Weights of a small mixture-of-experts language model, trained from scratch on English Wikipedia.
Size: width 192, vocabulary 32000, 67M parameters.
Experts: 128 experts in each of 13 layers, 48 squared ReGLU neurons an expert, 8 picks a token, a softmax router.
Training: a variant of Muon for the experts, 8087 steps.
Below are experts of layer 7 (counted from 0) of a mixture-of-experts language model. Rows are named router (the router's row for the expert) and show model dimensions 0-95. Each number is 128 + 32 x the weight over its row's rms, rounded and kept within 0 to 255.
After each expert's rows: "gets" lists some tokens that make up at least twice as much of what it gets as of all text. This comes from a sample of Wikipedia text that the model never trained on. Tokens count by the router's weight.

# expert 81
router [151 145 144 117 115  75  96 139 114 112 133  98 112 134 164 125  78 131 107 171 106 162 240 167 101  78 102 153 103 165 196  96 161 120 146 132  74 173 114  93  94  94 156 140 126 187 166 120 119 123 146 167 165 101 109 129  96 163 187 128 156 142 166 186 167 147 131 123 132 121 157 170 175 159  95 157 121 169  94  92 144  85 133 127  93  91 131 118 158  74 121 130 118  84 112  63]
gets: "|", " |", "-", "=", " In", "{"

# expert 99
router [128 153 142 111 117 110  74 113  85  77 102  97  97 115 144  93  94 134 106 176 122 154 189 174 112  76 122  95 133 139 159  97 172 126 158 115  88 143 135  94 141 126 118 159  72 161 150 118 160  85 167 118 160 114 102  77  84 109 165  93 147 117 134 176 140 113  91 173 164 111 181 163 163 171 136 182 122 112  74 103 190 103 173 152 122  91 125 115 175 115 146  90 132 100  94  90]
gets: "\n", " is", " |", "s", " was", "=="

# expert 33
router [134 141 148 124 146 109  75 113  70  90 138 110 121 130 147  66 103 136 147 150 122 137 186 182 124  70  78  86 142 111 148  68 181 159 154 118  89 108 120 107  88 129  72 132 117 109 157 153 147 116 126  93 146 119  86 129  50 126 144 110 145  94  96 169 181 104 112 186 138 136 188 143 135 145 106 160 131 174  95  98 178 112 212 161 133  86 107 149 169  62 114 114 108 122 116  99]
gets: " the", " The", " a", " by", "The", " to"

# expert 61
router [138 187 152 139  90 111 122  93 111  50 117 133 192 141 122  89 137 163 101 145 136 147 200 142 103 109  84 108 100 134 142  79 175 168 164 121 104 153 130 118 133  68  94 108 111 161 127 149 165  92 146 170 129 104 108  99  97 116 120 114 105 126 115 149 115 119 110 170 140 119 172 158 154 201 142 170 132 142 113 105 172 136 122 164 129  88 197 134 139  75 159 127 108 112  81 103]
gets: " |", "|", ":", "-", " at", " on"

# expert 31
router [117 105  90 130 117 118  82 121 135 150 148 118 115 131 160  71 120 110 123 207 125 153 178 169 130  82 118 136 101 126 156  79 155 134 120  75 105  93 177  60 133 141  90 107  91 131 149 116 141 119 166 154 109  83  94  77  77 135 172 128 115 145 131 157 141 133 123 178 145 136 193 173 128 145 128 176 144 138 143 138 160 108 133 131  59  87 113  48 175 101 167  89 124 112 117  87]
gets: "\n", ")", " United", " States", " S", " U"

# expert 15
router [129 119 161 120 132 133  74 143 118 100 125  69  91 161 130 114  67 137 108 173 101 136 233 184 113  16 121 125 108 129 177  75 126 138 124 158 111 148 117  83 153 160 118 151  94 166 131 126 126  77 148  95 145 144 118  92  90 110 172 107 117 149 134 123 141 146  99 148 147 134 161 161 141 217  78 170 159 149 127 110 153  99 118 193 114  61 163  82 152 124 131 114 111 116  71  94]
gets: " ", " —", " 1", " 2", " 7", " 4"

# expert 18
router [153 134 168 144 126 134  55  87 100  59 123 103 153 127 139 113 118 154 117 161 147 152 177 140 146  44  97  92  83 155 135  86 132 155 154 122 126 103  72  83 143 122 165 121  99 146 146 135 148 127 200 153 149 121 100  91  88 112 159  62 156 144 121 159 133 104 143 162 169 109 169 168 153 146  99 194 122 126  87 125 172 145 137 170 155 121 114  86 134 145 210 109 121 101 116 107]
gets: "\n", " (", "===", " \"", "–", " ["

# expert 73
router [150 171 167 147 156  93 119 123 119 103  69  73 124 158 133 126  91 154 170 150 136 162 192 206 116  95 107 114 128 129 164  60 150 119 145 111 135 115 140  75 124 152  97 104 134 147 146 137 169  44 149 121 129 103 112  76  93 118 176 116 181 119 150 138 128 133 107 183 156 104 165 193 148 146  89 149 133 149  55  63 162 114 144 134 115  84 138 115 165 117 111  79  92 138  90 104]
gets: " of", " for", " by", " in", " at", " from"

# expert 20
router [118 120 130 111 104 116 102 125  62  96 128 116 138 152 141  97  55 111 125 193 114 135 141 162 111  95 129 120 100 145 147 105 148 107 166 138  90 103 121 126 146 160 138 126 101 155 138 144 208  61 161 184 106  99 122  25 104 144 141  92 161 148 141 196 114 126  79 180 137  75 162 134 144 169 106 160 162 130 116 112 168 100 153 126 145 138 176 129 171  97 148 119 101 142 118 117]
gets: "s", "ation", "ing", ")", "a", "e"

# expert 11
router [112 194 162 175 138  72  83 110 110  99 114  92 133 136 125  16  83 174 156 199 110 148 150 162 122  66 141  88 135 120 162 122 133 122 148 127 104 112 137 108 146  84 115 116 107 146 119 137 129  45 163 136 122 103  89  98 105  98 182 165 105  91 122 152 156  68  99 153 172 138 140 152 137 213 135 159 125 102 106 108 181 173 105 161 138 128 110  63 140 124 117 122 127 132  57  53]
gets: " ", "'", " E", " D", " a", " A"

# expert 60
router [132 121 139 101 118 133  99 114  88 104  71 110  89 122 133  57 112 139 125 179 146 173 203 149  96  70 143 144 121 137 167 106 155 115 167 116  91 156 126  57 142 118 120 116  97 169 125 110 163  94 134 152 112 130 102  99  71 123 160 106 117 118 129 190 168 117  86 171 161 108 180 152 130 190 118 166 133  91 104 132 179 151 107 175  86  85 140 106 175  70 156  70 128 105  94 103]
gets: " was", " on", "==", " were", " of", " for"

# expert 58
router [139 122 142 148 148 109  74 133 101 105  98  84 103 145 133  95  95 158 106 179 136 151 190 183 104  68 125 108 125 114 167  84 183 158 171 108  85 136 114 105 171 118 110 159 103 164 161 125 139  89 154 147 147 100  76  93  72  88 172  99 179 104 181 193 132  83 114 182 178  93 170 166 126 167 112 168 143 106  90 109 163 102 129 143 119  86 134 107 178  86 159  82 120 111  94  91]
gets: " the", " it", " to", "s", " him", " of"

# expert 23
router [128 165 135 131 107  77  79 104 104 126 115 100  87  95 135 146 109 125 152 205 130 158 164 182 117  86 107 147 128 155 150 114 181 133 175  67  57 169 151 105 179 132  84 156 113 117 184  88 134  75 146 189 147 133 127  62  87  88 146  82 133 100 182 162 166 115 132 160 147 111 142 136 136 165 130 218 118 157  80  97 187 115 123 124 174 104 108 134 125 106 156  55 168 120 140  76]
gets: " |", " so", " but", " and", " most", " this"

# expert 87
router [ 74 181 145  86 115  93 107 146 138 122 131  59 138  93 150 101 108 176 131 177 147 167 211 149 117 120 113 126 164 166 130  97 174 127 131  95  96 109 165  57 144 129 113 125  66 108 147 119 128 105 197 147 166 122  92 115 107  91 135 125 138 123 151 119  82  66 109 172 205 100 213 188 143 149 117 146 117 126 146  69 172 172 134 142 147  92 126  89 145 145 177 101 140 107  95  84]
gets: ",", " in", " the", " of", ":", " United"

# expert 101
router [110 131 160 115 137 112 116 140 137  68  93 109 116 140 134  98 117 161 149 171 169 126 152 186 102  82 110 101 117 112 165 112 149 178 190  93  66 103 119  50 132 107  97 111 120 165 199 140 160  69 185 112 122 148  96  65  87 112 177  71  89 121 138 190 118 120 115 166 143 125 169 137 138 137  81 155 127 125 112 133 173 138 152 171 161  86 132  94 154 135 111 109 166 111 127 142]
gets: "ing", " such", " known", "ed", "able", " that"

# expert 30
router [121 131 147 103 136 115 106  95 109  94 118 101 138 103 114 103  99 132 116 181 115 172 138 136 132  53 118 123 136 179 170  29 178 135 166 110 101 165 138  89 140 116 150 142 123 128 106  93 158  54 134 119 129 118 109 131 104  89 150  54 201 127 111 204 161  78 102 144 156 141 161 157 143 163 128 154 152 143 123 105 177 146 155 121 127  63 117  72 143  98 153 127 146 117  61  64]
gets: "\"", ")", "son", "ov", "man", " ("

# expert 112
router [126 173 167  98 126  76 103 141 145  96 102 107 114 123 127 119 152 129 113 186 145 129 173 171  90  41 119 137 125 104 164 101 145 190 190 109  60 116 130 112 135 119 110 108 103 117 174 126 164 114 163 120 143 124 106 111 108 119 198  94 113 111 125 172 183  76  95 132 154 154 174 155 141 187  67 161 147 147  87  91 148 187 143 139 142  90 122  64 162  99 107 102 147 103 125  80]
gets: " a", " one", " two", " 4", " three", " more"

# expert 97
router [145 147 141 146 106 134  65 125 107  58 116  93 154 115 121 121 110 176 145 195  80 164 152 187 130  64 140 128 114 150 168  89 145  71 150 117 142 112 144  74 119  87 154 128 146 153 140 107 165 106 159 196 130  95 111  80  55  79 151 131 168 146 138 201 152 131 119 126 135 119 208 165  92 156 112 187 130 147 140 129 157 108 189 170 115  77 148 111 170 110 156 143 140 125  66 103]
gets: " (", "\n", "/", "(", " =", " /"

# expert 50
router [125 130 120 106  93 111  44 128 112  80 127  96 147  86 158 126 118 138 150 156 108 162 132 178  61 128  81 127 105 122 155  99 221 155 161 128 100  88 115 110 147 115 131  82 118 150 138  72 136 119 155 124 125  99  82  94  68 116 173  85 136 113 131 159 166 105 105 118 157 107 173 147 154 149 130 184 118 108 125 122 184 106 158 189 133 122 110  68 218 111 122 114  98 100 106  80]
gets: ".", ",", ").", ";", "\".", ".\""

# expert 66
router [169 115 103 125 143  82  82 139 134  93  87 123 179 117 143 118 138 136  87 186 135 142 149 171  47 111  98 135 103 137 197  97 142 111 161 112 124 119 130  68 157 118 123 117  50 149 159 164 173 112 170 127 163  40 112 142 108 103 156  61 172 103 131 130 152 124  69 145 177  98 172 171 205 173 123 155 114 117  78  96 131 168 174 188 124 112 148  96 173 127 145 122 102 148 150 115]
gets: ":", " |", ".", "-", " of", "==="

# expert 47
router [134 150  98 102 105 118  84 114 137 108 131 121 146 149 134 113 144 151 108 244 113 180 166 151 132  70  91 139  75 120 144  79 166 144 134  91 129 122 166  97 113  71 136 150 103 125 158 137 196 139 141 134 100 120 110 108  87  80 144 127 125 124 136 179 165 117 116 190 144 107 162 166 124 156 119 164 160 147 139 135 146 141 108 169 153  82 169 115 166  77 161 117 149 106 164  68]
gets: "N", ":", " /", " m", " km", " ft"

# expert 67
router [101 184 144 120 133  83 110 131 119 109 105 100 164 125 119 118  88 145  96 229 154 160 133 164 133  59 157  81 129 128 176  97 145  97 143  92  97 128 103 133 144 133 111 150 106 114 121 101 181  57 189 145 178  84  54 125  90 108 145  97 183 128 166 153 149 112 123 162 161 131 135 150 182 228 100 190 136 136 124  68 189  85 138 151 115 110 105 121 112 151 180  94 102 139  83  96]
gets: "s", "a", "ers", "o", "es", "os"

# expert 34
router [132 114 115 124 150 101  79 157  97  90  82 101 125 134 148 113 113 130 125 170 166 143 192 169 115  75 113 110 116 148 160  90 186 126 156 114 114 153 113  90 139 129 106 169  70 153 138 142 150  81 145 126 153 116 116  99  91  96 171  93 104 151 148 188 134  97 119 183 154  80 173 179 155 176  96 187 145 128  99 133 170  90 175 169 109  70 158 122 170 121 147  97 113  78 102  99]
gets: " that", "s", "\"", "'", "==", " which"

# expert 21
router [123 106 156  95 114 114  91 111  96  81  95  88 142 123 114  84  60 137 117 140 138 167 209 163  91 145 127 116 132 130 178  86 201 116 147 127 120 121 107  97 156 110 120 156 115 135 151 116 165  71 176 128 162  93  59  86 114  74 126 125 136 117 162 153 159  98 114 163 122 102 189 186 154 224 130 141  93 158 112 134 172 142 151 138 115  94 152 101 144  97 121 107  91 110 112 114]
gets: " |", ";", " 0;", " -", " 1;", " 1–2;"

# expert 85
router [124 204 110  82 143 112  97 135 106  95 118 100  99 121 118  84  98 137 124 201 145 131 167 152  80  98  80 115 139 152 143  71 124 148 128  92 108 123  93 107 161 113 110  98 131 137 158 115 114 108 161 156 190  67 123  59  81  99 176  74 144 127 156 134 133 103 141 160 121 130 158 154 170 153 162 168 131 152  71 119 161  70 191 144 158  89 117  87 162 126 134 147 113 108  90 115]
gets: "\n", " October", " June", " January", " November", " December"

# expert 103
router [ 99 131 180 129 148 112  68 139  84  92 145 104 153 126 155 101  88 168 202 188 130 172 141 157 105  67 119 121 147 154 172  84 172 137 160 118 113 124 126  64 133  72  99 145 117 156 149  81 180 114 171 126 135 135  96 110  78 106 169 153 122 110 136 152 129 117 108 180 131 140 114 130 175 192 103 152 117 142  91  93 140 122 128 166  83  67 176  56 146 127 143 100 126  89  70  67]
gets: " de", " ", " \"", " to", " la", " for"

# expert 59
router [131  91 119 107 128 125  68 110 113  69  99 103 148 108 163  95  82 147 138 171 112 186 145 158 110  44 114 111 113 168 162  66 153 142 158 116  79 104 127 106 132 128 106 112 138 151 155 103 154  96 129 110 152 145 105 111  94  93 156  76 151  88 173 198 150  82 117 179 172 123 161 155 134 177 125 153 148 127  94 112 180 107 116 111  97  71 125  68 156 102 119  92 148 127 128  62]
gets: ")", "\"", "s", "}", "a", "e"

# expert 98
router [ 91 100  97 136 112 135  51 161  95 103 119 100  84 120 146 119 155 148 126 247 150 178 151 154 116  81 109 150 129 161 146  89 150  92 151  97  98 141 138  65 124 153  77 132 127 176 184 103 131 126 142 164 127 126 117  59  69 124 199  96 136 108 138 170 116 110 119 160 164 114 183 125 149 183 152 164 140 138  97 124 149 125 145 162 137  66 106 153 185 108 149 131 132 107 151 113]
gets: "-", " ==", "Scientific", "==", " information", ":"

# expert 77
router [144  95 142 141 134  80 131  91 123  72 123 104 120  89 107  52 116 123 134 215 113 157 134 164 102  41 125 114 123 169 185  92 168 126 166 126  95  92 126  64 145 151 121 102 146 176 144 101 117  57 129 129 121  90 107 113  55 141 160 112 150  96 139 152 167 129 110 170 160 129 166 156 140 206 118 160  93 121  92  99 175  96 144 142 153  74 138  98 121 107 127  83 137 119 127  98]
gets: "a", "i", " a", "ia", "e", "na"

# expert 69
router [108 131 139 137 144  90 111 128 140  93 107  88 124 132 125 109  99 166 144 148 147 135 248 175 126 116  76 149 105 127 195  66 177 120 143  83  86 128 132 131 120  98 126 115 100 109 138 131 143  55 165 158 169  99  87  88  65  96 157  98 163 126 147 152 114 113 114 191 112 112 152 187 111 147 126 163 126 106  56  98 163 125 195 161 100  90 126 103 144  87 130 118 106  89  88  89]
gets: " the", " his", " The", " their", " its", " this"

# expert 48
router [103 121 158 117 125  48  88 136 106  55 110  85 128 173 121  74 117 173 109 179 140 145 149 167 114  89 143  87 108 133 152 112 138 151 142 124  76 181 113  41 110  86  84 148 118 207 140 127 120  82 173 135 134 132 105  81  97 119 154  98 135 132 155 167 123 127 108 200 121 128 159 156 123 172 105 161 170 115 109 119 143 135  91 157 151  93 135 128 192 104 130 102 117  90  94 134]
gets: "ed", "ing", "d", " won", " made", " played"

# expert 22
router [138  96 134 148 121  91  98  98 151  90 166 119 140 123 146 123 117 135 121 194 163 130 196 159  76 147 129  81 107 129 183  97 153 110 175 114  66 144 110  81 102 158 126 132  82 123 189  97 155 137 167 119 135 110 111 131 107 135 152 115 142 111 126 139 152 130 102 159 152 111 136 183 141 161 160 154 109 132  92  94 166 151 166 163 157 134 163 102 218 104 160 128 149 139 108  90]
gets: "-", "|", " \"", ".", "=", "=="

# expert 110
router [142 149 158 138 111  85 128 121 112  93 104 124  99  93 154 112 117 165 126 224 150 149 131 154 145  67 117 135 169 143 167 100 188 120 153 109  94 119 148  83 107 100 128 100 124 120 154 118 154  81 129 111 158 120  93 127  74 121 158  87 158 148 168 174 128 120 120 183 154 153 127 124 147 178 166 145 146 123 128  66 167  95 155 178  88  69 117 137 167 116 133  83 116  63 104  73]
gets: ".", "N", "i", "el", "ci", "{"

# expert 122
router [117 151 182 108  88 146  71 118 100  71 114 103 139 130 155  98 107 148 161 180 133 187 138 199 108  58 120 141 111  93 118  79 113 112 168  71 137 137 154 101 130 125 119 149  62 125 170 112 164 115 166 161 180 112  80 113 103 122 157  56 177 124 194 165 168  82 114 134 141 134 194 172 140 137 119 151 153 122  84 137 166 143 146 123 143 118 149  97 156 131 176 117 115 146 128  89]
gets: "\n", " (", " \"", "-", "===", "/"

# expert 3
router [153 128 138 147 105  97  61 107  88  90 120 110 104 135 136 135 110 140 152 238 125 117 167 145  67  61 128 107 146 145 195 119 170 141 166 110  96 150 169  86 119 172 124 112 115 154 130 115 120 109 160 154 134 125  69 106 121 135 149 123 104 118 133 163 171  89  73 164 186  92 143 142 118 137 131 142 116 184 101 144 157 134 125 142 111 116 149 121 190  99 131 127  99  67 107 111]
gets: "-", " re", " \"", " un", " co", " Re"

# expert 43
router [144 101 143 116 125 113 106 102 123 100 117  74 146 162 100 101 116 138 158 186 118 199 164 183 104 103  80 103 112 134 149 101 178 129 156 175 131 119 147  98 124 129 136 135  92 162 147  99 168  79 175 116 143 118  64 117  90 104 178 115 152 124 143 119 164 118  91 171 167 106 158 139 153 171 110 145 143 148 141 121 164  91 159 168 162 124 126 107 159 133 164 101 101 132  86 124]
gets: "al", " New", "\n", ".", " International", " National"

# expert 121
router [117 112 113 131 121 130  90 120 151  85 131 129 152  80 140 124 158 149 150 206 133 182 142 178 112  63  85 146  92 122 130  93 150 101 150  98 139 119 144 102 133  92  90 138 132 159 125 102 141 156 135 130 133  86 106  90  99 105 172 123 147 117 144 199 143  90 119 166 193 100 183 120 109 135 114 184 137 159 102 137 140 139 123 163 100  87 121 126 176  87 198 111 143 106 128 112]
gets: "\n", "/", ")", "W", "′", " ="

# expert 29
router [142 140 126 119 109 104  85  98  96  66  99 131 150  97 196  95 106 137 112 150 160 174 119 148 105 148  88 143 135 157 153  41 215 125 180  95 115 111 135  78 142 117 106 124 115 163 150 112 174 109 126 173 145  99 103  99 115  78 183 105 130 114 141 151 165 131  70 167 178 158 162 187 141 204 155 162 123 117  92 116 138 137 155 157 127  86 124  88 203 129 161 139 114 148 131  74]
gets: ":", "-", " |", " -", " –", "|"

# expert 100
router [127 116 131  97 141  81 109 143 124  84 109 123 140 163  82  72 100 162 127 215 111 167 146 175 118  34 103  89 163 130 181  89 168 143 158 111 121 171 131  83 117 111 111 106  94 193 129 108 170  81 169 136 171  97 105 132 110 110 169 102 158 122 111 162 141 122 119 189 150 105 129 141 178 161 115 130 130 168  50 140 152 133 155 141 130 129 163 117 136  83 164  97 148 108  38  95]
gets: "-", "d", "t", "e", "k", "er"

# expert 45
router [150 163 155 105 140  81 114 175  80 105  92  74 143 110 111  93 113 146 150 177 144 141 179 161 130 108 108 135 108 126 180  78 180 132 171 103  84 133 149 129 107 142  78  88 115 147 139 132 138 120 156 134 158 112 130  99 105 120 174 124 132 105 131 143 142  88 109 149 166  79 186 185 122 154 120 135  97 107 105 102 199 121 173 143 115  93 140 126 110  86 115  92 122 139 109 123]
gets: " in", " on", " of", " In", " at", "In"

# expert 115
router [103 177 117 131 133 117 126 108 137  93 163  80 158 118 143 110 121 169 135 170 121 158 157 183 137  51 141 128 100 127 139  79 150 166 169 121 130 100 172 117 180 109 100 119 121 137 114 150 139  83 133 147 110 150  88  65  80 103 174  92 136 124 164 179 158 121  98 155 158 104 191 156 130 190 113 185 118 115 100 111 156 150 128 157 154  94 145 138 196 120 170 138  98 136  73  61]
gets: " 1", " 2", " 3", " ", " 4", " 6"

# expert 38
router [136 134 107 105 123 120 116 142 132 100 124  38 136 148  74 102  80 147 150 173 130 145 176 153 131  50 115 135 141 115 141 111 172 137 171 116  90 119 159  77 106 128 112 104 133 150 138 124 141  81 155 178 110 103  95  54 100 106 196  69 194 118 150 159 143 106  74 153 172 170 157 152 153 181 102 152 160 127 126 110 165 124 119 119 104  97 130 122 208 126 141 136  99  85 112  38]
gets: " 0", " ", " —", " 1", " 2", " 4"

# expert 125
router [157 131 105 101 156  87  73 132  93  67  68  51 126 122  94 116  91 152 136 155 141 137 175 150  90 120  74 152 119 128 154  29 155 144 183  80  94 130 105 119 151 133 133 111 133 147 102 119 159  64 131 141 155 117  76  71  98 113 139 118 162 110 152 177 191 106  69 168 147 143 173 161 148 152  98 161 141 146 110  96 190 117 158 169  98 107 130 174 154 126 149 105 145 114  78  82]
gets: " |", ")", ";", " 0", ".", " 1"

# expert 41
router [158 164 131  81 100  96  67 131  91  97 117 108 125 103 146  94  81 152 162 205 126 180 139 146  68   0  69  83 112 126 172 133 158 148 131 124  75 122 145  97 118 148 107 112  86 166 173 145 133 127 133 152 139 117  91 111  79 108 138 136 146  76 169 158 154  85 119 158 141 103 153 180 173 170 130 158 120 117 105 109 172 127 125 112 114 106 148 133 172  90 158  96  85 107 127 113]
gets: " ", " \"", " two", " a", " co", " an"

# expert 46
router [121 128  86 124 128 141  55 124  50  93  75  64 156 140  79  98 155 163 114 171 149 141 177 134 118 115  79  90 133 153 156  97 159 141 155 130 123 151 104 102 119 117 100 110  99 116 164  83 148  86 165 208 147 118  79  61  86 121 137 137 118  89 153 169 146  90 127 185 158 113 191 148 161 194 119 189 114 160 136 137 164 148 154 138 109  84 169 161 205  96 165 126 135 119  85 106]
gets: " |", "\n", "==", ".", " ==", "|"

# expert 2
router [152 118  92 109 126 102  53 137  98 122  94 100 176 141 146 128  92 113 120 168 110 145 153 171  94 104 154  98 104 129 134 122 164 110 167  81  55 147 134 134 171 161 113 160 107 175 149 135 142  78 147 144 127 139  97  83  85 145 152  82 135 101 160 149 166  96  81 196 174  93 155 149 176 179 124 206 185  89 102 137 185 111 169 126 103  97 124 141 188 101 132 119 132 133 118 127]
gets: "s", "es", " years", " areas", " life", " people"

# expert 42
router [143 152 110  98 105 114 118 175 138  63 124 130 141 141 104  95 131 117 113 183 109 145 169 157 110  75 159 134 112 146 136 107 143 144 134 120  77 131 129  91 156 143 122 107  89 156 161 162 181 100 173 148 137 139 118  74  77 139 154  49 190 100 172 163 109  66  93 216 127  88 117 174 117 150  94 202 126 128 114 150 173 151 151 107 109 104 145  87 172 130 107  96 138 135 144 112]
gets: "s", ")", " years", "ing", " life", " such"

# expert 80
router [ 93 142 184 122 139  70  81 144 104 108 123  81 132 124 149  74 163 187 122 147 133 153 234 160  86 114 123 127 125 139 131  87 169 144 191 119 115 159 168  80 112 133  53 152  99 128 122 113 146 102 137 137 138  90 101 102  77 121 184 148 160 161 123 144 119 120 122 184 143  89 183 152 168 184 127 162 104 102  95 115 152  85 137 112 113  66 117 100 112  93 164 129 105 122 122 113]
gets: " was", " in", " is", " on", " as", " at"

# expert 74
router [129 131 131 144 174 115  87 139 102  91  88  82  89 126 145 106 123 130 122 180 122 156 173 170 131  52 132 117  80 153 185  76 148 130 146 118 130 176 123 106 121 105 132 137  81 162 168 111 123 120 172 157 131 117  97  85 120  88 176 120 147 126 147 167 164  95 127 157 150 118 139 163 139 151  89 157 131 134 106  84 170  75 157 165 117 141 139  95 168  84 155 137 127  97 118  84]
gets: " ", "'", " (", "-", " \"", "/"

# expert 19
router [109 155 169  99 137 110 122 121 123 123 117  58 121 108 145  94  81 135 113 155 147 162 174 185  89 151 122 106 120 130 139 114 180 126 172 140  80 109 109  94 137 139 118  82  84 130 142 145 160 135 173 103 157 127  75  99  92 118 160  95 112 110 144 213 150  62 133 133 167 130 181 185 154 144  95 152 109  95  82  90 189 155 116 155 117 101 154  89 171  93 118 109 132 103 102  84]
gets: ",", ".", "),", ";", "\",", " –"

# expert 16
router [121 135 126 117 125 106  78 145  89  91  92  76 112 125 143  79 101 158 109 180 150 162 175 174 118  78 114 104 131 133 149  99 168 121 176 115  93 122 161  92 133 135  99 108  77 162 176 104 155  80 166 135 148 119  87  72  74 117 166  96 148 120 153 183 143  99 109 172 175 102 185 174 154 176 112 184 145 160 102 109 178  90 156 153 142  96 121 111 184 109 147 102 116 121  72  94]
gets: "\n", ".", ",", " was", " to", " he"

# expert 27
router [150 194  98 127 136 135  84 122  73 116 107 128 121  72 159  89  64 141 145 205 120 125 155 158 116  58 123 123 125 148 140  68 163 154 190 104 114 119 140  96 108 142  96 125 145 153 131 114 143 125 145 121 149 132 102  69  84 104 106  53 154  84 123 167 146 105  82 167 163  94 156 156 147 140 117 127 133  76 118 114 137 122 136 139 111  92 112  89 126  74 153 112 148  78 139  87]
gets: ".", "born", " (", ":", " \\", " born"

# expert 68
router [122 154 142  92 144  76 127 103  81 112 133  54 141 128 123 119  83 161 115 155 146 158 181 179 100 137 117  94 127 140 133 122 148 100 176 154  59 118 134 116  78 107 110  98 105 156 152 116 175 134 140 147 123 122  81  86  90 125 154 124 109  82 133 166 131 108 130 153 152 135 164 166 140 155  85 164 100  99 111 136 158 154 166 169 135  76 164  86 193  92 123 128 161 100 123  58]
gets: ",", "),", " and", ";", "\",", " or"

# expert 26
router [106 170 189 129 141  75  91 114 106  85 108  95 130 125 168 117 131 157  96 137 103 141 181 157  67  29 122 126 124 128 138 122 151 151 180 104  80 120 170 104 129 134  62 147 108 141 133 121 202  84 178 139 133  88  60  99  81  90 159 118 163 115 117 152 132  86  99 150 148 143 153 210 153 172 134 171 106 131  76 123 142 106 143 136 162  79 157 105 182  80 148 118 138 132 117 100]
gets: " a", " and", " was", " is", " has", " be"

# expert 75
router [111 159 178 124 142 107 110 105  99 106 132 117 130 124 126 105 137 173 130 144 136 156 226 161  85 112 111 122 100 125 151 106 208 139 153 104 111  99 132 136  89 121  91 131  71 114 176 138 141  73 146 144 170 105  45  79  40 104 205 125 173 101 133 165 132 126 120 187 127 120 170 167 149 143 128 174 150  96  24 112 131 106 150 168 143  81 135 119 128 103 162 145 124 102 102  86]
gets: " the", " The", "The", " a", " was", " an"

# expert 93
router [148 117 134 153 135 103 129 123 117  88  97  74 111  92 143 101 100 182 145 123 111 147 195 151  90  57  73 132 110 158 191 148 189 139 160  93  69 112 127  88 124 113 118 139 121 128 174 118 124  45 142 144 114 130  95  82  73  72 160  72 137 106 185 174 123 138  86 145 142 139 165 150 163 162 123 166 166 122  99 126 146 145 141 176 119  78 128 105 163 123 153 112 124 138  93 119]
gets: " the", " a", " an", " his", " new", " other"

# expert 0
router [125 131 148 145 159 100  90 150  80 101  94  91 133  98  90 105 108 142 141 187 131 175 183 170  92  80 139 148 107 146 162  92 160 154 169 128  81 154 133 104 149 146 107 154  89 180 137 116 163  93 165 129 155 124  80  99  71 106 148  81 145 148 156 170 159  91 104 175 184 134 167 174 165 162 106 166 121 141 111 116 174 149 118 158  96  85 138  90 179  99 159  79 122 113  86  96]
gets: " on", " to", " for", " in", "==", " by"

# expert 39
router [122 163 153 101 142  69 148 145 106 103 114  79 139 120 142 110  85 205 130 143 112 146 185 162 111 106 110  92 121 126 150 115 194 135 146  96  75 146 153  98 101 135 104  83  93 147 137 138 171  66 163 197 132  83  83  61  81  46 178 137 164  81 139 121 113 111 132 151 131 123 162 168 133 162 151 149 137 119  90 134 194  80 165 135 155  95 162  93 188 139 130 111 128 143 125  97]
gets: " and", " with", " or", " of", " to", " &"

# expert 57
router [ 87 137  88 128  97 108  53 118  93  74 110 133 142 140 121 117 121 136 135 171 138 144 174 174 101  71 117 118 119 133 157  61 153 196 159  90 113 118 167 113 143 145  95 134 154 148 128  79 121  95 138 131 134 113 114  64 106 111 186 123 121 109 138 146 128 100 124 166 121  87 201 153 128 185  76 138 112 169  83 130 110 127 120 156 111 101 157 121 155  84 143 173 113 104 144  48]
gets: " |", " 17", " 16", " 6", " 4", " 1"